Weights of a small mixture-of-experts language model, trained from scratch on English Wikipedia: 8 picks a token.
Below are experts of layer 4 (counted from 0) of a mixture-of-experts language model. Rows are named router (the router's row for the expert), up (a neuron's input weights, with its number) and show model dimensions 0-63. Each number is 500 + 50 x the weight over its row's rms, rounded and kept within 0 to 999. Numbers have three digits each.
Before each expert's rows: a language model's description of what the expert responds to. This comes from a sample of Wikipedia text that the model never trained on.

# expert 32
Description: Periods and commas ending clauses in prose, plus finite verbs and connectives like was, has, were, which, although, because.
router:502556557501589485466540533508465496510481427521493515535487562500536501529486564444426540538492456549488537507537468480556539475474488507517501591526519544458537491475384406495519634468492534
up0:495524374483457492532440533486466482555531444439496425481473507508447526451469393363490547501463525459447468552435437490555446473557467480504429568463442591420461512546556510510547537470526522
up1:502505482508463429528541489538514498614492470531443455506469545443530631558455523474574450491446528561507468453484464575463445464389547524580483483581593509499516470484397556610423522560469546
up2:489448541569506456536481473481472523532521491627504488447519473521399466458559533431469523455518534407553481520543496536470472532599506550510559441501475488519510483504506390496493509479507585
up3:553532475530589535420444505515498465525586558480511478472396513513542603454503444499474485479542422486543552518393508558526556462453504537531420544471488491481384469492489502529472525538485571
up4:501575517529545426560513480582548610525421479617476474559496528553467446490547462438457585524505504548524592492477518456497507537579466534452555515504487547551455465415501451450495597464520530
up5:493429513463464443557458487464560511537508583510602565530440549632458474492453495522580531569458554531489466518507521416558507478605526524438408493540513561505440442441596538481390475447490523
up6:466522519461545461587552505562558519573523481520395496534504452456466504475544543413461590472498462504477599519457536441473541469483456631503487498547520511543373486533453496447554574498469444
up7:490517481559536526505483456537542454544556502593482489520570492437477528554509617460508420434511529606422500460513480483459511416500620465640599495579538405532489593504568490468536470531418514
up8:584506481440401453517467506545535492493517601483586465563477486486462439530478409540506543545486527528500413498516533335593570403502561562498442468502498526455427532582448595474431577535452451
up9:482510487595588517560505411467465563499434532461547415517412508460489381473506522544536503489529501568527493509496543578495517487483491616534492548530527459490558427594569559522519517492459490
up10:448535469491509488485544523514420560438440436506629434493444563484463547545474511509481454520475525454605478522557486484470533521570511444475483489512555532583465551499541496513550525425466541
up11:492529465445439537451491514541562447472576441476561429500561481443625434475494490481465424457470420479499522467557547547462515568463554501541474533409500517499512532495520474418503544524536410
up12:528461620501595507457524460572505490483477412504420485535377452565532556497465466503520454464551364538487528476481495385572451514532590468595535520466537516510513485446464508552517623528448524
up13:600504575511468476489496531585470503442544466516526473466491558524402538558522536475421487526526581556470467514550468518460490477531506541534442522477550433451481524550446461437526575498435512
up14:508487437495411501557421472426528460497559645637470456569570532509548446518475457519517503626506474448410568488548582452387496570576433429437576503421498583477531439572565422588493504532493487
up15:569492497479542580460530603450475482515469515458465370565467412540483535499510602587487501590496485410459473536489519435468471429488594490624514503521533549562543533556429570521501442536513450
up16:559480435541602559422593444429586542512516416531554523478545501527465520505586555511391516581487483456579610477436493540565506489452525432449523502404543508474455453488562520401458486499539387
up17:536498505443559528517472551467576442491608496544506509561449487553525486442517535455498528562478474529437480478453590388456482502481523487509446500478600487532408415487554543520469494511493473
up18:467607537497539542469515443550541499431429559560547544463525561594502485470520463512595529351424490527468552452478584453478535465423512525522434581501515515496472475472506403529490535551476465
up19:535439487486460631493464516376551386486606545523556494501447484424413460585497428474500594519539462583449461534446520529510555489449634527518418497566552517470565469515478481537512526491415571
up20:543594466601423516528447458542525493514478517588546396502506515594542534536465470464452474537407516525531504392435610475460583458514556481505493543544432590537488481551521469541541457537449558
up21:588435479514450534400461526468561541546427594478529481491541478516517459509517559466416458546538488510522604435511476455524593417533564503571565525486522543442434541583527502496438460500412528
up22:545502449447597498493484481413440497457459618492418539510589476446575473528440483462560543513544604537534599520547464399535519470504509483490534545590465530449508501455463474522521438537463506
up23:565379521477505435428429517527424569488503457477438464461509535579445514603506547537422471525597405544554447480500596451515473396515511391490595453459596447546497534522487457580393466534528513
up24:505500640480521527399519468517505566472513493512540488418580452476514457489434518545596525508452574507517535500475483547486541533471467491442501517557472490557438475529497506559543520587575583
up25:496422555526477495440492487474446449525437455583471483473540458621475539432557592483496516489544457485626497527497479504476435512526543459416534507516463422474461561499491537489528423514475532
up26:638460429490459542545501392542453451557591491552509536561521534473481475511433433466542475528543497513533516532511528480480541473524428521483412525496596480582508467461392464561461577500533550
up27:476510428606456561590552427426407494600497416568572513485495476476454479605544416540501537521449514490571559499450513537488596357398458553415466476489497494428451464584517529562523460526602481
up28:512528610415440450376483545483557505568518553540506514530424554553494476523493515487494501503447598511467570491557512447514480481505449516516502448424516497378529443506471450536503626494440473
up29:495535407556498508590474487450482523473527563539597479493455486572543382502438456509500519563564432511565579542439518471352447473586508563591470464537438510530515587515591460448486436502471477
up30:486619628570502487425486469460507433519505545615512515500494457523516537522548514391484427497550483489531605500541511443522506481467510512548483573563577468586521465439412500512522476502534372
up31:475496488499598590460405520544473485549510431545545502502514522526523514550519462369457414547511484530486526545494554454574454471465532478484518545491511528469423588512450501398596495455416573
up32:487472597447363525440541383502361490550463437513439529534464433489551524436508477428521448472515499517521511521511523569431488474380508600459422432558515514488393456522408508498458623532534510
up33:486522490438533541464475496460453478369550527592551472498507558487480462478514408516575579455424476463562487448517518505442480536463510513462561570443525552537402471568501470504518554568567526
up34:475495479516568531485506473543420502431493571564497480552504472549418455481526475481513519498545527438524475454510509520472575552642514500459530541490507449492494480580573519478523557494484435
up35:505536447422546486557545384499416518476504515437535411529461545536472482532413492548537487586521573453441562526473494456478516459524562494446412483503515428514509521516516497480555540494512473
up36:504415574514515426480540479416440446489420576397496448409460566533437535525619558516516473501515500522604493406530519472534517393492473486514547530587394496554543426469543507552554589500545550
up37:496600539467598534517484476551411551444436529518531500482467532417398504493515511484462509375548531499545556520494599496533618471456550534523560499458550437499582416527543494421419572548513511
up38:510586475615530500444419483542509518528556489547560509457537497535503527514570400458503541451488483507463492452451656520399425526377477577468515502526451430513446547540391450588616466523551519
up39:525518653481502396523484471450514451469454481567465464576524487547547495485479486524540522513505481529551532464465509468439557571544486514509482506458576498403427465460558444536473499541484571
up40:564499362544432556466451635490584582490519526485513479625608506532531496466555462501508505497476477555471543465460475591455526597585494592541477576440528539351622536505502644529498492540412532
up41:495543490508526584437553482548527496532532497420502582436432421493512485504516511444461418444523519483469473549534452533479538481519604463479491500494481503387568458434471501498539416509474562
up42:508453551490484491506375550559433547487549491605453612450499501573484501443558536518558526502367475516571578452472514476517503500438398540546508529486472624461421477509514552572588554519509550
up43:543565586444472474457474513496562510448441468478453464560511460552507589589418559527375460556448497408501532514472524424549479514513540530435540515495507490503585528441470451624533480473436507
up44:524499476397370566504494511463481442390475563588486525470373531511469512518559467492564519467462543532499532535565493532433511375553539543439567437452516480452481405462457431481489507464401405
up45:498533437470402490461489561553504532507490414468587533562482565518499431568543565456506512532534507461452503479536570469411468496477486513530464433536594537539421641493528551469527652539507590
up46:499471553503502515483574502471430443550575460438487421607424464530535546478418527547498452520528510516495332515532418471479475480562535484513535478603542513524474571484515500468525431491415451
up47:499529473424371545517563577480559513380442392478473511507399520492460503543388424502420504523432461470463580493489511491424562477607579544451444547533593472497538493477479495524571569494407542
up48:535530607596579478546602429496552519510526542579551581494519560504524542564553521477449513433510500511575517455517497568458511438464498539586470516458556451420516424520552466480528518481545469
up49:552573624525483510458501459464469404458430449532573540530517429530476488482519544390537405536521435447476473482529458549474553485536556477495532429475589446513537486491444508605388519538552534
up50:523567552417533453549538517578538501468536471515528528508499538626417481474504505399539589518534561490457541371449474434506473433529500493475520442466534590513456517556531543523434547504469514
up51:487471513467527452437535485590595499523524534546487525567482541562484524513512530549443546528586566520470469482554493522410577593470536466486538657493518477530455482493534534485482554515398527
up52:503514519519512555546495470563531524552407433517455453537464457542535459542600490435430623574557513498476483515519510407470486454425400497553520621527507546395443526533467525508569454484451522
up53:445559541446444547497525521486492480528492376554468528517532488503523563474465556478600457449434472538548534433493536545413548486536553537551468543455442563517472490542461519559484426520528507
up54:450470413562502508481438447473519453526536465553485503512509450557433497551480538514551484510417530427482460495496513492516438554569479524562449461505445543440511462440495524537591437438537518
up55:456585512531414506503520466501496509519511530529550559539532478491481506444528496537544389422434523561474501503492449645538521562456478468592460515550495464562504460496495533504576423532416487
up56:543456457554500460520531483588525467480431465615419427478513475485469529412525487480437620462526554460500430504500497539484507501583544488509566525470453512465464512474479379483518468495570513
up57:491430501630501570517529611447542544496596564511426536533409497459537520418479495532547482423418393504517432474509559499543482427491465603505541535556488464450471548503576538541504548559475470
up58:555505463481461513485499393427421448467591544499462466500470421540497538530438508405479575496527432466491483445456491468496454466455455509569343631478543484627475518488484477522433483529520449
up59:532522536397496475519547516498516534576584476436461482660446531513531459491442480537424485553466466468591446449403540433448480441449443441596472516500526448503526539482544550420549539498516446
up60:469485425478526467519515482509515487557466541628502504554558461569543466489429477416480471507522548457481570618468557410529538456416514427439488581479600512417435498477421450428537418515518491
up61:474495478420596504494383473479582440476425517459572490529457523578538487520518458548522549478503580487429435435501490509501481419515392457525438570425581476514523504444475417448503528547544468
up62:504430412379416521514505453496477428522500584409588465485514556460470599546436432485518448506489441534523538494563506404404428416405514541414462482550513495553547526551486428478512540556387485
up63:603451560535447530482487449502492479569620539518529478602489555506465440573565464577543571550413523586397454516483552507577569477457487407490427482558574508456501548464483530554484530468398491
up64:481484524459394538500537603572576480586523573468551477488466602497500479490523409406546562508503452505598533442467422522516481477507417552471520508446564586480542563522435422539581490537476444
up65:467568467487534580553483520507459451477405472605537546491524487525396495500538466377511353412468567508510508541486463559481580555486508511447559504598503502476510495519560527500511526515501477
up66:519472398558559451491557477494645493465472388563522599574593407447494520410514500509502537514459487499552445464505509543577560512528566483476458567464506483432449491503500529478450453571482579
up67:563540512510517620491528451460537484502600413529503408524561504449574480424506526448489526522491486530488527480429532578460473475431479508519535426435534477528547561551461524514576486520525526
up68:552474523540408501507515533523480479454577577450530557528457547523540524491434459437570580520457525551515571535440515572501536578604404529534617585370570451496492385537473469463522491533451450
up69:548634404481558469525475519439552484482524559519497574544498470487386527531476464540494526618507516407579483412516528409399497469492564452471502559529518432577483515523510430426486570473520462
up70:402449472520512477534448493532591589458454541577506464526490592473485484478326508447561598543433594537572575549498507436576470498462445477480590528576516478471549463509438545553588526570498509
up71:507533482443468563568542465487492480517521581493467523550543491530557539512470503502404483508538560470480575528422460483470437468566473523511488516468510528536437456521486458496447538453387426
up72:474555696460442557527537475507531485477523517552377500507511454428484549521485506440486441569519482496472514522521475564451513492410402449462497480502516532545531480426444489521504515533512577
up73:440448560523554482494544413520459525542465510494459417428479481557521463519572548568554476462440562530583550448463414444548519378442490612605520529505537518579556399550483527517507443519540456
up74:497454506557515506464463554419518501524476463422584444550471537510491493578464499429536472542448529493568436477474516526417491522583494559451500488545512458538498511508532572524556503523501478
up75:486521432472443513494450476514458538532479549448536519528489547540452420523478518436489513547443531456549440529541474554487528484530530528540432560465450498536522518550492475594559449508528460
up76:439556425453510506532512498529539496520615493412529539488437497500557495470500473475481531524555504523443352497587524600504494488536519507437518554422484574461513521486564529496533516491486497
up77:458511419465499545480388550493528523557543556521549492456522525573549521497529413423522524448457439487585387382420522563581483495570565589500549480516457586474388480483542451488439406457465479
up78:494494498405517531487478471475471389458503501547511417446501478521511536483534471465533500543448478525574602545544470433562415456568493475484470456463516618504465530534365401505521442495530404
up79:613539469553442544427549534500510475423439491479569450459475514520502458467422474451590451592406479503518480504595497499490512495510503420520490520495539617460565465557483496449544519466475461
up80:519449438500501499482469527511533463518494552529524543529430528512621375452463473468522467497523434522510548516475499452545507367594503505544409491437529522552377527426459438585430576485442505
up81:518591522573578438389453526471457513513453527510474515486520582496395599586422451460499517553418472467563555516472461451536491499456506434519472541521541555544526455482474430566488516549420482
up82:546596500495519483443519529548533475490478535540470548537435566574447457479526493428556404474546542462567515443477473592486560428526577518515481551529487534579512531472464504505425520539541536
up83:532528440428462493418474457475472450497508571471508450507481553499506517450426519504493573527543542444479445546537491360475499464447466529525426584446577542528531461564538428577467556479408516
up84:588518500462510546490499458506479535420500447492451465492505448461574536505490479423491477501443591521429575495487470513465512430425428510455484501472534549425458654481540527429549496534581428
up85:565473453476543474428476490506470494442442525613558496572411440523509457492508421558560506496447535526450515506527495513461527572546433409566526565470570535380536438478536389486504514535455452
up86:580532513534586458434566454421533501519514540555619466556483552533562543546559481415399560515443473481517615482445408522486484453479522483510490514395437482559467471567477510519442571499487541
up87:504473548481576501470556543462478493459602478498508504442457518570520501480520555554521500568487480567556497532422433356489470432410508439507388436488546502530574521505395567496519553482556482
up88:507474458567507435573522424503601479394472499490446521551487447505592473507481535469494567554525583538574539522473635582384530512500467518408505458521633545491486421435484473467439555532446532
up89:523533561478484461447396607527458424502475525554453432539533518572498506483491503511446475497474505499521559497561469487417528465465554477588464555516488571475479544511416479560504544594514472
up90:474475553547481498479479552554601549585445506530467435480511481530404527526576512474498498572465527502514452466537563436382484464564574494502505537523634501504493443447469506598541518499520498
up91:504474521504545470399446538484534538462505576446520491610473516560531499511528419450451563598478515516481438501502664494464489505484462519551556488497496521496483610561625463513475510537467459
up92:503472443522497518524480404472513420491541471595492494526457466596563485563460482499594500560509520516480404491545515480533627442543464492488491570520527466547485610457416509531438467497479519
up93:619554516483436531502556572474555468435596454420420454536490383541460541456500504535476444516547428493490478487503481530469493446475475485482536470571545446567501587501400532563478609530523480
up94:510586558489518452490533431462493455452479440518489501508462484571476478569547559484491496614580509506452520435401516397448513491568444604479472436494539473522446473521443445501589539521456429
up95:481494373491576515529395514512420510457582510540495508507396472528438390524505446447490516484449550442509448428404603466452572489529486498468482561430473514483446466548523599482484468509541464
up96:535445314402411470498468430512543546456410445477450538517478486511460450499464479457495530513511491443546541541420501457472503482524502481439557494495586602475562591425647486412426497495526455
up97:534583443400563466447471490508522525463487574476475484528583481435445469527448456490521590509550521463559587507436441413545481450425486496553437590501489542522443423495549460579473577533417507
up98:528453491460552479421382456505532517533440475540487465483569436449535614522481573495451417524515553537567484585528501564479467456451519512502517536456504433422541542500423556503465418526474432
up99:512547515426429484441495570528467513413494480572476582530468549550483600507455565516476459486512440433480457489402579475491469474467453468455388450550496471559553506467575577599507567516535537
up100:555564531603466542447471582447481590539584562517468411488525578540476504597422357500473442511413506494493533493414506450460546492385578515456490507533529513391460500461402472496484486471540529
up101:534537526550442536525589524529506489501450510536559568570527492504482466505369525521479518474554503509442513490552472492556468473488484442505539495522481475445524430451526474501489468504468494
up102:515539561430483558520485577531533536547524582478558520482533539584474363551499408440451484423546543579515573437555421557552591541505446634472511510489579493500523421596496597487501525529487527
up103:559412456466542525443473501572505464485446466557338511511537557476484454517476501423520517406439519519502560475517486560462475531545446530455538623441498561543462547463554564522449637512478566
up104:504540461481502527481481449475491490515363424475478511558507522533458467501467502426450525510594574510477495543481493460465536462571535445421551476572581464530578534468564556471559564548402519
up105:479437394585565493459529442522528419439498520465363456505475531575534489507537498492546459463534555431424489444497480604498598457514478472472433519518561506469576582520428477512461622489478599
up106:449561455442397519374550529485460455403586490505456442424430487479517524543551414456557511584434541542488536504534417447437516467506547457583469512543580476495512462539464504578571574493438509
up107:527547554497467480556461530554480450491549483533574531515482490499530384456468520524485549593515455462508510534485570518505452484591504504429404610460467446506444507500533480509454424486458518
up108:521521499499498497497495528586449565570452490448452541573435540532507505497457569540484529575508543487454523516483491495455457406529553524509566552440413536518521458525488627505457494486619417
up109:422420481506449468452446541558531494430463602504518592516456607531526547510628530467543465542445522567483476406505441459455485480519509470511385513479549478525476545472451455601605467511425427
up110:557430468445552484485590531479569422418598474547524444519495537467522459486467380470477479610420423467507554491423410554371445528480578577533403505503518492521561578606576527571550590526567523
up111:519530526480545535466466539552441567467470520534524566583440472551474543539427509454539485429434541452489440509489491531520515477493546457579467532556540471480551450469454532551477482527410455
up112:526475413448487614461472592508604518482478486533531506446505527442571497467578501502466475475517531476529628585527550601494505527424513536478530498487508556396538564505577504543521500468457474
up113:581553512509478545476467399515450500536504454533524431553501526511491534464549637547519490457509436511436614485529593519498569506550595472388454540556543527510557439579518486486472503526549479
up114:508499511479441596438473441546501475500483483496440441542519521499474448460503442562467532491496486515538485551558498519513529419520486543490502472451515469561556437509408431606489429496636512
up115:476432587476569475470516530458528599431505578478501531480484469508482494563573460538493511545500407495594432477549562394557546452560537567567509479466538506429372489477508469403430493464497575
up116:588489544451381552437460449526500556453541455540599466493534550511441376497581528522420506453564533485467415477481507469520501514502595489429526574548574498381510443451581579421444616495537430
up117:480579502527477470505462546501552512500549479401424495504516439533461524458504526422470464465599448540535590494487506545492481518591436556419542548494483585433469469443450533528577545475542474
up118:510515536579507439497552474440549530543472462462502470539539507527524555424526534523530437560530473418483506518509481514562568459481542461413539572496567501437508446447495549552487517490454447
up119:547443540554443481423570484465485511530647475486489539490432442446568555474593540531487411622489527484536518482514468627480529439452458537589440462411529386555500484502536556575495520509542448
up120:516521445481473516509501537608418518550571528495497539550523539579540459564531500453515496344504525450443530512567584470524454491596503565429541476495430429487485445440485529497521488507532539
up121:483489541475514581422523569451611456470479450509474498484452551504573500494554568469503515531504500473581545512482496447463558456398445471539619427444586469440523518443546511581487569521560597
up122:472475457503490525485562386535489485525611613606465438439511413480586525506462446496508526552460609438584635532468450368510551517513478507548526498493542521537504499476491472483488482579477502
up123:527477507425460587417486393492405479466555514528496496513458552615518507458562410523464466457584524510527514416500462440450531482455534463585484541580555491459538521569458539461577570552478400
up124:576515492483403545539512464477534534570497571489527470469467455372509496471595560542469487540442531596547458603488528404559534490509455498502477534483526475428510573508572481422520499505476537
up125:603481421457474491551505398481606411459587450494522480518514398478468525505520537473437610505576457541497499471459463404363546539466501484505508516523582501489470543452534472489501575474475529
up126:446490601500430471467422460554442564546529431482483543476428472585479485505469540439462456526449485528533569491435474553501502447554420510499472528492543450465482473426495558460538429499529453
up127:596515488477488546516580501458571516494585609525498501525496506480512410472509396436549537455549526477525595506455517478494513532614556483520498567479643599541497569521541568547532538498381458